python train.py --router_score="sigmoid" --balance_loss=0.00105 --n_head=2 --head_dim=64 --tie_embeddings=true --beta2=0.98 --decay_fraction=0.63 --train_tokens=522600000
Below are experts of layer 4 (counted from 0) of a mixture-of-experts language model. Rows are named router (the router's row for the expert), gate (a neuron's input weights, with its number), up (a neuron's input weights, with its number) and show model dimensions 0-127. Each number is 500 + 50 x the weight over its row's rms, rounded and kept within 0 to 999. Numbers have three digits each.
Before each expert's rows: a language model's description of what the expert responds to. This comes from a sample of Wikipedia text that the model never trained on.

# expert 45
Hyphens in compounds. Hyphens joining compound words, like present-day, long-distance, multi-story, plus some mid-word pieces in numbers and names.
router:445551463474425420488530540448499432522565511562521557514532527513565497441503600505500400642441440537449433418502507570453503447589470622473537393452487526454556459564546497499505441434446491480547402531541537513476439525554512535597436484496542487471512481526443475628524489496457514487406535515485466470548446522524517462475537548571525521516512520540501495544632407465472471482486
gate0:542473474461471463484432636580495503528402489569553545545521528615500510488507490518524549509539490483482523446462470419478529559481519554429462482471488514452449472473431500434480490438470496518539485446562512450486517501451519479425360434561548404475516472558507381571486522594489519449451439474406542566418441552451503500479387564521489449502563496544446470436598565432502531439494
up0:536561523469585558487385499531479539444499590600464456449461511526577466501550500489595521455472453538519543548460490469501582503589508572510601583509468434531544551556490431517566556425526529429500544508501522444532427471464585502493502477481511535472517463479549564470560533442538410412619446430446498512545470525485483521675486423441547517548446498510454464512425497522507475477471
gate1:501487432442527574451596511421506481478511498492433572484603502458547499478490593531503428536485412516466454536510572481463437522581570525491461539433596552525576468542467449460462497501457517483480365485475596591412516536516451470551499508549547475537584559552550505546569498458511471507523605468370476544452415497518469484513517488520480528531486525542399542525496392512581444449524
up1:497478551548459425453501501498468575616501541646502483460517518500470571550488560538445543545467536565486501434507554529549477511536455560487462443427551474513473471519530481448521486426517506531534468546465435437510517495453433456527540510473401424444501517468446451480573552558484442545424557462390532544528509453414449547491456610599419571567466441558588521426585454501479505578492
gate2:467566537524444466493490448472422480440503475543511531494585492517469528500474507520541587577538509494539465496550399535466543522529517481390459469501351486564467551593547569454468493539416481484516473586539502573435438540584535552492471525440512521553510522505494574523552502500381566473526458429485412470519425571525576575487548563408533549511465545564388509486481486440554500538599
up2:462480479469468461507489527543492516606521545539530529500515482488483449469459499415472484580583514449514549538501503460583515499472463433617577520444539508503433442484511453500521561532520551464422586439490461484568509493449491454575529499515442499497541615483578525507532466453568464538480515484475588477529445447629406595489513523585547516518585591494579443477464369574478620526474

# expert 35
Word bodies after w. Word continuations after a first letter, especially w or W, like w(earing), w(ire)less, w(ears), plus words like born, right, moving.
router:502578545539479430586530543551553491514565523542470540506470466441454517539543521487506412499411541534453480527384502509487474509572488518486439423460527549436572435525513497385470409485492486558545422495502556466532431492454519524552399576541503465532583536525439600581526473510514439609438520458442470519475448492456483536519600486441491463519483505454439443504589459412542432387451
gate0:502546504502488484449470528594555475482455519518457542483562575515439526538563472525511489542592497544499410510454451417453590509575496504475490523412545530529619529544458429551579421462444472475511465572494426489554472580489485458447566495501553392516557477523517460524409421529515530433462504459446496494432388540506474494553448485466468470501444545510401492503582466485535569331524
up0:465491504458474542481451443488399527443429572534505504450485518505521547490568484498619475567486494440522503480521497527494512515543388479480637506527505473478475467479508478506493575452487498506525478499473348480557587448499483509558564530483462554411479518468551390494483591505476358540595536476435529534484530501492406478594496494460531434502455445446519575490446524430539487652466
gate1:449536558472532429579519476540507495545467468527468521464504433378364551533560488464476450561410513556529457554411588497505479476577589582482537482490530543457625439514578504366445427479522498526491451495475561416507445470511522521551425466539462501577553458472497611520536459479450462509503485461508515434475521591530482535556482537462505482506474508485437471457523438492436532374525
up1:487501536545481533479508441486595543514505492543525447506462421495511485615440517531524465560487528503492480531521514513516467493560461472421458409494510597401619521611565527419528471442486589516546463482530520429540464555422505464545438612446536526596510581442521497536464447468583516407448429485529454556444444496544576532558531579489475583520474477468497508405512452544548578553462
gate2:463532517548465519524473509551519521486592438571528485543528393585453522501421542573417585601525583558487568566503448531500506556517425570497428406484497472590494515467559516427515479487473589592474506518489485510434542584486572535461455645542501538532584504481504528509509520518520540602471499484487443551511447544446468536475554540485492511478553510520579475500503551485580378399500
up2:531484385480410618451505556507417513554511519537532494477573432496485510475450437456561527486442477497466619518510416466485527491559483454450540518522547500526484518452491474472529466502468464614518484414564534546475473527449454533552518521635481668474548563524534542538458513516512513477509531460454523547559511495510436494560463520528552461473484566420505526621551361438556497496427

# expert 56
Line breaks. Line breaks ending a sentence, list item or table row, often before See also headings or new list entries.
router:455568439459483430494534588410508487520511463413401501508502492542501491490538511517446471541502562423525496381581508540459483472528430557510502520482523474556554413529480555533534449406402406525515488472496534476516527511547530538591519603509460470421470496554446570575407486479517505487490406410381525371503425473402422510462508502484515505510519538496423553488481472482549426447494
gate0:517495386480500463532470594532536546476500532432425431512481542545461569486479470518598520549568361483501477446433413410532504517593531460366498505442460508463441477500460472539579459513390464487507458547512566558468505486559561435497561509468485565496561491528429516521400415453518461499506457446483501414503524505538430604589471420466444511464541549495493512478531563557545463471481
up0:555497501473424544584528437606494513480500498450507374504447498499512459513549489453524461500440373518459553480542472365418533516565486511436486527448457527575513498463504538533505462445537410370502435455440600590532412524533532454541478486556451475462525483589486510586480453490544474472527430456447507468444557480507450623508484409469536462479541511516528585492512511604517489480532
gate1:423480470443501418560540524450446456504513602494522475569488391510497546518449529467412477503445456452493459500517616484353548526491452436547473481507499506519520515567591457472514459399494484622525455536522586420518547460550514529549473563560560562490619543536529506453428433410565544412518455519518436472531479503421446480504452517476514508414456475481512479526562524539514550452439
up1:537443590549458508493481472578539538492513449535431434474522578467542439491516573470510530495553434522435553481447381414478458547466565583490460410461483558479505461561419471581564466510390492417482455412486501522528509537507476480500513530513449467481310607512511562574570573531473541537542504491526513431490511500527481465526457512502456483568578562496522483493583488425432513562506
gate2:422486506504439527517480522599419554512553522523508435531462456565511460630423506505498518558537437490511518551513411462504540559475484486422555426406516469506474554569519508517447512482501483570538479484551547626561571543436515500527408478476476491550457528467445454506566412589461483416385496408407472535492452490388468574552500549453439468501576548496474528509513504426480498533575
up2:451469422493544448444465520482542444501450496515486511493473529443496418485575506474468458512551480506449540502529519545451540471532547449571480589529447514502475476442475496493535496517383571558521419478437496479494380561501566503606520481534474551497496557516585489481413568397559504423636424488583555513596440529589512511525445413488555478435525544527488535562438489549506528513363

# expert 41
Of and in. The prepositions of and in after a noun, introducing place, quantity or scope, as in tons of fossils, commune in, across the state.
router:506508441540508450567523490503488434544570504486490612446516481572585453606451444559481506524518517444462558494414419584504552506526511619458432467392538489461543439499471516447423401536534575370572413573533551475520455460534574511503497584509498451442523464522489530480405415468529445519516499468474497500535449468510492496445577544527539569456539495486551563477473427431521524462441
gate0:478474479534527559452475510490536552459531487500497524464468502548591466503540550491562489624561538551522372435434412493526480578518502524490476441508419483498574480566482457435527437451454566564536479539483505463555482523572513528499396515496485494626462448550491438480369513556460546462451516567425592515462475496483412441523469644523487533507524482505429514454617493567505525531434
up0:521482592432522521446434576591507607477532516511534528464446489532476440514576473513537485546435437490533546563435524412459505613513499444442549547568554450518437526517403539534481537441458511435478509405519538468459390455528453519419423492463561444560362495559484431584536418518509457490500447512454469480516528535498512594550524457483463424508419488467516460485528493471488613507485
gate1:467484509428475443375545558544505449513488525492446502506515534385443510454505533519551574517523471446504417480498592522471493562511470459586467528519559526530444406476430465497472550509488582576519488550455450524450531428486505596514622504522609460552508413536436454508596522504480463457425509535462502498529556600447470420567509437449492496456522525539397394536522514521438511432429
up1:506483557529461479438540482592518527451491522515447448508550440534454411521516607493513478440598453480505529471593530399591478496516424469447442441459532486418556482522497469478508520545492393556567465476510468571612551471484512506480577534484471544529495473521491523504512559467474623537413572529483416526458495470527422483621486598530467459488522550475508468404474570412486525498613
gate2:503503552484557547522542459408370542507537488484466502483488486492522466516561493586561467519519580562418428597525454466474523481564513580463451558444449528543519521414578481476482412496482582470458532583463471499446630454549492454517532570467386520400520436477509554542457454524444467578490539508412532517536611475462429530569564488510502552507425449470498484520459404541511443488505
up2:466512432557529505516488425509476490583499537540442517421492499491574383483635564577533465498523518485428555554430517492555454401512470597504413496421508541418474475513607458492487484501489539513461541594511506473541553499456596489538500502536490524423532543540530569408374467450474439457457501557475512464561518498552483526572549560511486529587485460540619521548531475497527591519446

# expert 9
Table row line breaks. Line breaks ending a table header or row, mostly before |---| separator lines, also ending infobox fields and list items.
router:584594538432429529511466517552540504534466485516474649450480493565509505539486489543467475485569533414408451456433498552477496483485515612489531543381470488419499450516527471465522483480495563566519407504494588463452490500474549553520455537462519524520476568529454540569472436469513467539565524518283476405508443523397463552477514522503556514456462511478538499465448465474509455525575
gate0:472521361474484572504390603504574477518472513439481496464424565522485466467539449498509458523540540463389451524459475522475436548588563462538493460481507458552538519477406494404470387496498502379499427541495522477504567546572578535561489528462539597480426498581443523585426476470502522445517524536553558474555539387429494437534510471424439502417500504474514493521538536491536515502538
up0:608542572489528516513457480608463485459485552504518532502502473447468457481477508532553588422467534492503609547504455429419460547567476508539579507582498521516583467523581476524509489446549542473587439503397502472489389479494464485496572536497370432511513563577498521445478563437515430561508509421513485432477486481434384538519591429451510456502468445471513570469414560453508551472537
gate1:499545429464533477549566572560473483510527597528521492508539403500513551453449487444426531513479497459482535522471593519523507458553443396539456491459459509536434478474541505469539511436470511599511426616522603498489482481451533546497444504513483620500552538519405463420369470402481483414525453501468491500603526477374437474551447449453473448530468442523492475471511495543606553462474
up1:490463590488491475438546504488464511491450429544600442506492557504535523683554544508537456534502526514544430443622469489507480544407565527471553522466527539524583466531394520511523488557486515446507463425459443539494524542524473495534491546493526424554405580495586469568626534517480497507484556512516496445461444549579537549509473617565496511450515635442527495466503498436454494512525
gate2:490534360556458472537502459532449552397444545503493414584536483550468492528440476466424522468464543426426386556493530546478512478426487485510565509478396426435396492521505450395560493592518531457472515546523583562479508526435518506594419509439484600519431564494501495488520470516505505460449505466458514490539480536364500555435479513545504444496593491427533519468552498457549459513525
up2:503475504402444476516492547502480470680539505646466517407477452523454557546560499523507502519510514530539638460499491486511438548517522382511444492495636517549492540466485504469466443431451533536515432564489448475479473534535536483448511501615505488518590464481552562485482573483462477515563491511580487611567547476647477505558482521506446584538474555511539530507496527514501518507506

# expert 25
Infobox list dashes. Line-initial hyphens starting infobox fields after a line break, such as "- Branch/service:", plus table bars, bullets and section markers.
router:529547537390494569504468511445485418506524386552465500516479435584509468498487524513502483476540466551498422464426522517554499496536556592488481464367562554552546400656566536532550436553558443473534474561538567464487527485515518530496467437517538456501558566434462464603526475413581527503533500483507612447448503549506465461408578474489513529458578468530467529473542458504588472487520
gate0:516479581423529482506465591500478495465510568447480476556477564522511478491497422512619539456529531529482518522490382419523453500531532561502418508564439382559506478513397461466486485536489456445497387550520489532531609474491573520545482496522616507456478542503461503444467449455492511507463406524522510505537458514462517580569481476564525518464517409487360524381602485555455490432536
up0:528473531480458556499455468550530477435567464574448506475413539546455479465518472438515555521509500518438562426473462429461477497526423582480571461569496556480528555531522481484327529474508533448436549375492508623544484512499406576483528566510499500465432586482553512510401496530518458485535502449505512502445463589521523455631590400566530468488477418484461555517547492505471550504459
gate1:458520535563481488468560512424489445457539517455491499522413445431426485473561473512404438502454457476463459408554520488533450475497537522465557524432645456592582449562465427491526467431483621557462483555483537533425465586429611541456550507464553478527503465519475501470462426434553520464380505485487567434540531466451422470482477487425483454530499415566485475461533546492525536540432
up1:562478571564486517387490509484547485502538456565423466457410430509404468453608547432490566488550454386525507461557530431532521417431448495483484513415550536557526463556424458463507511510434524493477447520468488451433494492509523541417441498478630553451475461509490503470438502534450531500474560514536580483426418520606480484475487534467486482509606485446578558554531539537504510604425
gate2:397543619481512495545471569463457488512531551506518516501465447485540498510537499606525557570574471503527548489544466559498546575503548493425519474428507476472398493530589512501514448515406545552444538402480508529504485574503505585500573497493574495556468471401518486586565444508522490595439476468464578563498509498485624502558580542446594538576457530551518607514503546470591545492452
up2:460527421505399484452508550553515552579517495474562492541584577478452485505560486390495533469398560518446446535421501400459528562562493448520435539512458530508461408514425434458467520463472534474458488552535541445508559563405466567537597488532421481447540641530510537445551651503491541491461534478586516509515429463480429521567431555508542493517513502483514445502473498466523493476561

# expert 33
Personal name pieces. Pieces within personal names, especially the middle or end of first names and surnames, such as Fred|er|ic, Mc|An|uff, Stef|an|ie.
router:487587517550461484607455603583460501520442393577444456537516465472496515480554569490514464491452504385536454448510481501590468395468429502551503536492498581428528370497520543511490477492452542475563531495499525443573536415526581582600521501486545505470476528573488515455477467476543452490505502460435536481466486439476492395481471508514584466478550555588496505569554471449561403475414
gate0:529486473472521455510439621580506483464493491569505524468427510504500526524475492515651491562512543481435403518359509524573612406477524544531497457519459462499454508465457410510484537456400464457628532520512511485525459517554538655582556451465532538489535459462529499449463472504573418499545497467494497495521593538470481431497525545508449516552513498555468455554537579515586548478456
up0:543520448430521496509551508564513574546415455601447508470448552476476449543487526459535477485439524470533503581499538462427522532487426469550613458493519516420464507516515444509532573532473458387640596404496471446469359430493510560577546498497485486418476546420572428506453462479542414447554472462444536593485451533504484474506506458528456477513446467537490494482492495514612516439452
gate1:412587549528465468527520608514442441399493435488386475537517483507469511519545514490540488609508516415499517455521562454440566497513503511553582454441511539514503521533433532491500517466377493526455544545403535579467491505442505566567513627500541588493489506558546438502485518425484512434532509418449534501589542491414503444497448456474513445482477542455543471616522502534461449483373
up1:527480558575492489574479482519480547469487458554494463445502563558569441563513534489557472603484460493472507423560422439544491468559466470467533517479491523514503584508477439520472475451434484532501489453476465535631493524492565604598483621457455581448424587543490463482495447464438511470495583504481490528451366459536468518517513490497559398550451496567538539567582604442422447551490
gate2:525488525579514462545465494472510531493393412454471441516471432579471521489471504594509560577449494463484522466523385486459539611427476478442434566426530542449527457536494554433470479511404442517558484554492522554488528451465591609421514535491575439490420415436574547611551558523438478565482552496528524571407527587443503525513513475506463554496516487492494524480511505488581454505582
up2:473577411505448424492469510547471553543576608518536461546560592508469494510578491554449524556606483455513540502503483539538530525550480562501471521478519559441433450507471461546520493394457500621426441547464543584506567527540456577509490538533511586412530504515519525393524514447473514481474517508560512516580453435494505400586473614538487479522593448523546499580433519481498600472482

# expert 19
Single capital letter starts. Lone capital letters beginning a name, code or abbreviation, such as asteroid designations like 2010 EO, plus initials and FIN or Lakas.
router:519575403456479453457446497556524433438538454476372646463526517501515478436475536448474521598499533387468522429499459544515528495548504521516460521525448492412459492611562538546414440552534600515529467498513559493522465390519508489574508533506531457450509517458421604487536443501514419538501511510459548477483508476418425478415496486521570565488521500491477528511495436510625512476404
gate0:501524472459424431452490635557473512410558554498488491427481633546537496489465533492504512546534515456462441484523494477550551543581428548447491514517553526557533503558550468548508512508492506482498487471475475441536460471462619636495452552505528478519453502430470569391516569438484504596609494500555529432508465453471451516545428595518523514541471428563445524439511459526583416423434
up0:553527596484408486525434542666465528441512573485488504476529500595470501544506502537533537512558408485573555507503491487443491506487397505462486580499599512507483530492506473419497451516502427503589479385503453462524454447479480509557601481549465468383567454468519570522446601496509476539523461524445530586533483513573483549429508443582477448483467471501490543477515447416508535565395
gate1:496654535429521470493535570474460456558462550489513443553397494494550461506581568564525530421477520532469362415488550450438542385459557370451473532475471528525528366570450482432552484460436522451498496493425468611454489527501575487456424506526533510464569477518528454534559483461484502484519470445481505526559453511397525507554517448487506500525501537521491442558460530483480531547437
up1:539485543544424465498558497579488573468533405543559471505606478524388512529486526464514548497508488471454537522567506490515476392483458566517468489476492501444587519474618480451476483578486503515464470441521495523610604421504536412587485556486575503517453581468508505498403507517445493493527468460366462584556434455466450569508466516518504529424454458535487525416524468485565502587396
gate2:501508568488463494489407533534582540460545503482460401512464444523514477490547466587456517583569459482563540494455515523472507558485466502357429471495508461504495581582498565499502492497503497522419538568507540498545513562531560558418425588548569497466465534531480554517561400539429483517546468464473541405551513563547477593575682497451532545552493470492468508506458493464515580468589
up2:373477466499446566524469424511473541628488503534503548503524574540479438506516521514501510435576472469428549437513480458503513473501493477622548513437395489487463463511449511527603540515497437503459525472442525564525418584443498479517479562500542646485471607475530426362553446503593473494507525512500377459572473547449492511514438467541529480525552474467446547555486496459484560556498

# expert 5
Capitalized line-initial pieces. First capitalized word piece opening a line, list item, heading or table cell, such as S(andra), G(ames), N(ote), P(andarus).
router:427577509530538462475428521455494375441514428535428478418456477528508476499490568434432459636542446444432414483547391565543535467536496473546438468544521508462583475597579433520433504467536469471578403493552504452487480447539519529500439574499458454478537523442405497507438423533502529521467440490516560470445512458443505532457502549555573438476604509522550500503547433496505459465454
gate0:416496377483447476466496563532579503525519459569415504489516523514446614478468528446523538498532569419491500690463507488532547492593602526546453537540489471556496541507426458482583541572484505460463477554462504485508522571466484533525450512476540528513456407493513476492472535444500473528537470497482513445540448511483424521614437527425432520529468457461502476418511563554590566456622
up0:577541540480460579500444519569583512482587483489477507498407482523459427610465491462502523517535444445537563539520427561577472475555440479487490532503669489428533576486416434468558506476514441501422466493542562592492469499517457491459546577513537534489481473580571526466495544386569430472557441541446517525536492541574514490590501493552460465576519394517539555562486480455435518493530
gate1:474515507551503483605554527452500515501529519391429388453544568477513501475534579471453558477576494515429411613498561438423469514514527519486460461485575521506528460505540522529496462589554543586565457545467594505439419415435529598500551586488522432492494538479503452617584578519431486462536446493462463478520514524470468485496453505528635468471503542425506500596468514495483558495476
up1:452426582579548474615446466502512468475472463574454527472474523527520456520534477444356611441478475441501530460550492486514471532497459539511481389500532560416527500554578520461512486622488443535509454559482478492486522510473531494555426518438488446457429626428503515491498572531425433472455453472491517502419540568582528553491472598472541513590489419523577572484550523521541500570481
gate2:411513581532545577543422490519463440483467518429451453544519424535457618541539476492511500587508625508499463527558441486574586552509545424467450521591447532495504515401464468536584463500479443552436500564528498480530597434528588533513427447521592494548501501441500592510423413551494518499438477494537451550476433529434467491492571494443504507468610508513506564456453542507525428477492
up2:463510511502492468460486500598620573612472582578520502486565468545504583543526460410493495465498427493534523521468453485489504479574468452486490506532503553498546554555617449512508580372475516530531456414421576603563481583453559499516477533508455533431545599416430534539465567532455527527478491442463471522567448460547502534553475481452477406512434453439576528499477486470442507570485

# expert 23
Verb-governed prepositions. Prepositions and -ing forms completing a verb or adjective phrase, such as comply with, depending on, formed by, named after, using.
router:521569571505542482507449580516472446541519510466487621515534495599488526473496484395496486514538590429507435498447466626466497510462532555534504407465457466529512370514570472453448428504532477468482519647544612493481526524541545533460484605517557512521551486498435496550419448555561524460456540539499566493517502517518406434525584597510589458445509473434502476455504470450534457507480
gate0:553494482519495607421456628453562531434457538549473493471564612538454495475504506524551609555507560527390494545430515493422525484604520493516502547491487532538525498542529519561542558573413514579548488463400538549485440533500587506463496526522545492450568532457544445501501452473458572393489506462422498588507523543492493487513451576533419523610567504445453497510575448481509565481551
up0:474543546540473560462502494629516525482496419592563466543524496569412560470499444365494486521434471468528508436543422563450485478517487570559515527431551473523483521570451467562473485414445446417569446436522522433516481473566452426513573511532415446415440591574474406535530506503550498564574485427497529440507464565501496498491541460476468503513394460565513532480505537512490572586486
gate1:462518504493483494506555563462508546494501505444507540451562481505456511674512491423574407515549481526512416480495493526439496491535580493513571535464568550544453535497502428510515489573536395564532496624460505547463485497503365576569525469503485475506500548439402420516573530472607389506511512436423526451497423573471509505554458540529510487463453523481537424587552560543453527522457
up1:411479472472459438505516498545613452593581424478542492504529479522518504608553444472530476499507430553554418484507435548488535498480481494516448572457506536557465464645576510529497398652504471474529501553487574477530537514491518582558515511455459474524523457425490460437477539463492559492482591455508471478391475478552541439598484546500525491430483545496560494541537623477401475469495
gate2:495510533578459502503480597483491437448523504511444374428524504530521469535486459462502596567480566458524442501497434586450498618454502592504424473473492415486474492476476444489493411519499520561377511596566531424533462428466546550511559522575464491506566520510510471505438399565491536543523410510515517511521514572467442455568554467482586496483527495483417381414428505490518448551511
up2:476517467491448507474584563551371545493416579550549513517528523506538523459547567566472523556514431568433574502470512485537545364448540483466574570496480473463429536532437522494543479504515551509601412506481563547482618486505458526494581553533495501501590511449554495451450489470569445488462425533556490456470558438432395552521536553483455509530478563513444483550437565545422596475463

# expert 55
Linking prepositions. Words introducing a role, name or list, such as as, by, including, called, known as, and colons before quotes.
router:544508530515534453446480538520455457431508455505377597472471495490544483559584518439525475548468569463492449482434494552444549500515431517448526504485468459609464521444582522466454495472459569463577410555458579445455564467542526518552483564401523421432444527560479524456409495484490403461515518434444532429440458497491435405502521528445569414572525535533479494401520471475606490459455
gate0:510486484455519526495495587538484480530506416505468586495556605478516535527558500443491468559535453467524538487509439509535484486554464509491422523523482442586534540510470448426517511467368484435601485417465518536480538530447514560570534453483610541541485438527524560465545493523424407408567443414399560547531519539468470502547565672510498544593498506451470533450537575558534486461518
up0:504570453509423577524522527572517496471484558471426474520462440459547443557565506484513500520585457497506557601535521436428540539588381514496490569547513533485543556557529539428471396382465492467496490388395503568487441526453502447447467511422442475445479460551547462553493473418480435527504444392451534494460536503558426497569534391505514463474423514500567479444548464553478497499508
gate1:533536459524475480421580608413508435497496448461417472516540577482478430533464495476522528552506512506523442428571550552414452553620555437449521493526488483510518493535547454545458537461460544474469384492417601531498552449554498521473549549443518510473463481583505563590494550530463543442423558482496474468525426630511477440538451488371482481481470569590506460580498466551522531534473
up1:519494551531510441528424511478449493556444369485439478485569499439453416484464468507527572503491493484539452439572451468547565497565441408510448511427477550522472502493521569564481442509487481532497440537486494492582473453486439463506517518327500488487419547475419552511431515552494570403488578477454455582567442558620434500511481532541477517451598479502521562518558424517469475521401
gate2:497500535518549562527514540485450514481485533534503562463486366558530542540549428591531493563516512480496504506581416458459485530503529460436484479450507506633483553462539493402501462536411561505488515481376498463524523499514622476484528508474477447515477459517464541546472475540522438504580455474579537593543451559440413510608516598442553517582476492538493445457611506424501480560612
up2:451553467564524546512480480571455501541521428479503433551505481491506461516579587448461499512503556395422580488422533524519540476490582413491516562468519538505429445496491549492466521504537443570485471510484423386520475492482513550473429468517381636598599606458578503549509464463482481522466507541576458530487520446536462485529528525583524415490461496441580501637478444529474544490548

# expert 4
Space before date numbers. Space or mid-word piece right after a month name or date comma, before a day or year, such as "9 April 1832", "March 6".
router:513560444388596452483492588452504487457531411515507498563504533534484510494472524535489437580461492476555495370493480466499489507556454517482517509472501569497570430567548585465534392500510534503569400518565571433545451511468552541466379533411556480429531574566515589510488446470515369487497534467472506468548421495512465530502437525457568450471498506552467525542610405487483547467489
gate0:493543453482503580467395567516506559504449484513449480563535564572510550477459502474446506513542438435516511453477454441430520514626534477475440478565556495551528472571553467436590428541464464493513550543420483547402570454540576584474480513520596498434547493512572492503400558515544461448516499550376520543496497539561462482522406452444451557449454548552462523507585474459429478443582
up0:419580566460489533495466557583540571527503483531531480534492525544561463533543467497573593509486458484556539522529505474438549516577545530518578551595501478503434530570531400503538514414507422507544553490516460529509560473466505506462519484464441473375482456489592480538488557438517416513391367398480487449417573492505463420461514466448558497451507421516539468468573425409447457499513
gate1:555527455479557454555568548351562504508529489475503518495527422529469499528419570499489530542536504514508527462505620463338487477553453481519491533500541541504560455588501509432596504518470492476410438483467546515529509541473609490538460543537485545560457547583490511584541561387567475547546543461390561521521485526456517457539421571417552436461518499555487526510551563531457525436483
up1:481589486588509513525527542433473520576573484584528528453479440530437559513493601465454483444446512560515530439489484460483432577480433544455428467465558580464494464463456608480504455591540523459423386443518417428586480516501519515541468559529500540442459524480550504513522461434475468435554510553473550529543440499456436594612465614493529526478550473515512512552495608489580509501560
gate2:446464511578481492469436613554450455500530528495468472514512478471475550464392456473387514514512436542499584524558510505510530596548528525425442490550500431470475514529426574503484492523426494528540461519527454555528571508473525534527437535489527494536579484584590478575579566599497498513473565392527532524471455532383473547529588521513518425491413560473484577502496456416492365501566
up2:437448435467567541514510500648501531572536441461525497485540517490496519523486510572356486513613416449466541526436424471585439473478411440537492506488470415563461460533522532475543437503440511452581453445554464473449532510495540508587406476429472510408494511582522512539520615511501503392450509525540514464531485427512485481492532428419562469537482542462439512502405483472451539482549

# expert 10
Mid-word consonant pieces. Middle pieces of common words after prefixes like con, pre, pro, Mar, such as "con-g-estion", "rele-v-ant", "j-ourney".
router:472463526473539518564454506494437527557453404623480605472618567576492597484492489563530491520513537460437514474506503573444547415612496552473567430448546579547524503569527485490531536414502521516545488554504534503519582439499616539510500469535463475482513529465435468597493478503469526445500485500474499514554453520454469446496505601428581479520457544457499517505469372470545484360529
gate0:534519449592441510497485529466498595555428503540508583497480536499500561527474528518535642597594542498451462515467429396524556510638423506486490394481476456532521519510501531420497459467478484562546473558500546512522523531502529509397452476533483480431488554509524423494459510473441503465432451571453558488599563553439435517485424575492502442597519549499491458436465437447554578449454
up0:612481538549440490606494480527480412466470533565473489438487480447521394522581447505584543582472478484451556462562456446492510464500468528511550587595485392498494549482522548445603564464429491458500468472552465483561511466427473466600450500523429532508550497434484474471567479441582428502509458410364508566515539528536490511447553465507574434510452470417521515501531468444548566478502
gate1:490517477490479442528480536485527493477470488452472469560505466459461599486395534444561467542523515429442452464464445568362542455558583547518531528421548445517570577533468522517490575503554371478424474530466601572450582430522538444556554552574522528427458604620566539524546460496505495477501502430443538468500439593473573519512453502524486483469487531542427492510444457479511544436502
up1:516433547543451453507496489545456484501564470568470462476575526487371514477546536538542578535523483363629549436509486555525456508502569532460458442491667512489433498492470528503505412497481503546413472521496487447554432458485449487489437538456511456501582647534433573483542462475386557486487497540502508512504546450510538531597534545555406473542475557465496535570499449524531493479487
gate2:460427516518488508544453574469511517553474519555423500488434542565610578537421490584556625501516560493507549473461453597487511581548531616483484458497503457514463520400576536458481537449480603500459449515411562510483546450487522482423478488434523474450476590524456503549537503561566503452460480464443537488530461559448433533497543498406497551404515460484487513395438509495508439381492
up2:503550425519526509499460476554474486523444537496429535471535512472507456545551488487438548578589439518479555596424524542427485553540463556522478495451484504486453491568525460532513517415482486598454562485480481528538471528516456547562498532614526568411481595448600460491547518529495459412576536533513503458470536427558403426546469388586506445588563618445465481514461543431504527585523

# expert 30
Mid-word letter pieces. Short letter chunks inside a word after an initial letter, often names or uncommon words: L-en-in, d-ull, D-ist-ribution, Al-z-heimer.
router:549555492525499492522456529481466527518517530568398462453558576526484548521569521470534420512532485524529469484530519523423560492530497523546472452460454432459547470521541454392496572439492446486552511558476509511437530459567592562505442498553475484478481538485465564558535555483597529630475499406423551486526457522397471375520498564531451561496538539512533561572431532441620397449412
gate0:547456541495501550485426517400410562492427521561463526383553525504498504526391513453582517545544491449453428536467465400435568519524442564480485447498519425467543445482447458393514533398444479538523493593499513513528514570531579578519548581508519596394512367502504449521447484487494573491494473485515557521517465486504521478528513484484473512409474603500492477480456532472541513377507
up0:601446572543480527536570548547518404518422601573525523512450487498497498494486505496574503531439348403542564459446516474449499511496448528490546477532540510414464531463453545488452440437560472530438544423521529535526490471481497492589476391484400485389450516600540533501569472481560508448471420454457559455576515512499489511459551467556567405589446478470511508467543462454514448475528
gate1:507579429409521531479532609450524514558492531480385388558538629518450402492501524402506486530500585493472473466489509450465525520397527507483489446408514457512510561456484474426452479518499479458554433523471568491451444489483559524462511558535560479550562509480481458559570494508518422465539405488476516432468525547404463423554424529509480425488529528446533582568414555452509579493463
up1:507470516583518465484513373428494511490521387538478432543486553477528492462480569472434589527557466510540495571520468478492489522468414583517418432436532536504445446443478553503434455530475507475469490557500465415540549523409433472514470511537474513476466506536464480500530440483437527516432595476443632551478490512544529629459530658532587481536540475462460567441472507567566526465429
gate2:484511545551468421561416549454471526513548515581456420483452577545577546470449494560533588518605517481503540552403457562529577569479475576521478522487408532499522536518539463406401524538448458517458521550449446470406494559530544633437466500598558511490495560503490525445576497503574505519444475505563540572470521499384510523515530527440494571445580522484501467538489484519522398500465
up2:415560432481518506502531482558411470529531443530552469503551428506493534550502485493538494493458551504490644468471468550500508426468517472504475367496422528433501532542474524481414528497580545508531448478541495492551500554479529539519496553622499538479590575423495542433494491476535537474562506579550510480556426483514501512509486558567554531455577440469567573665453490490457656459503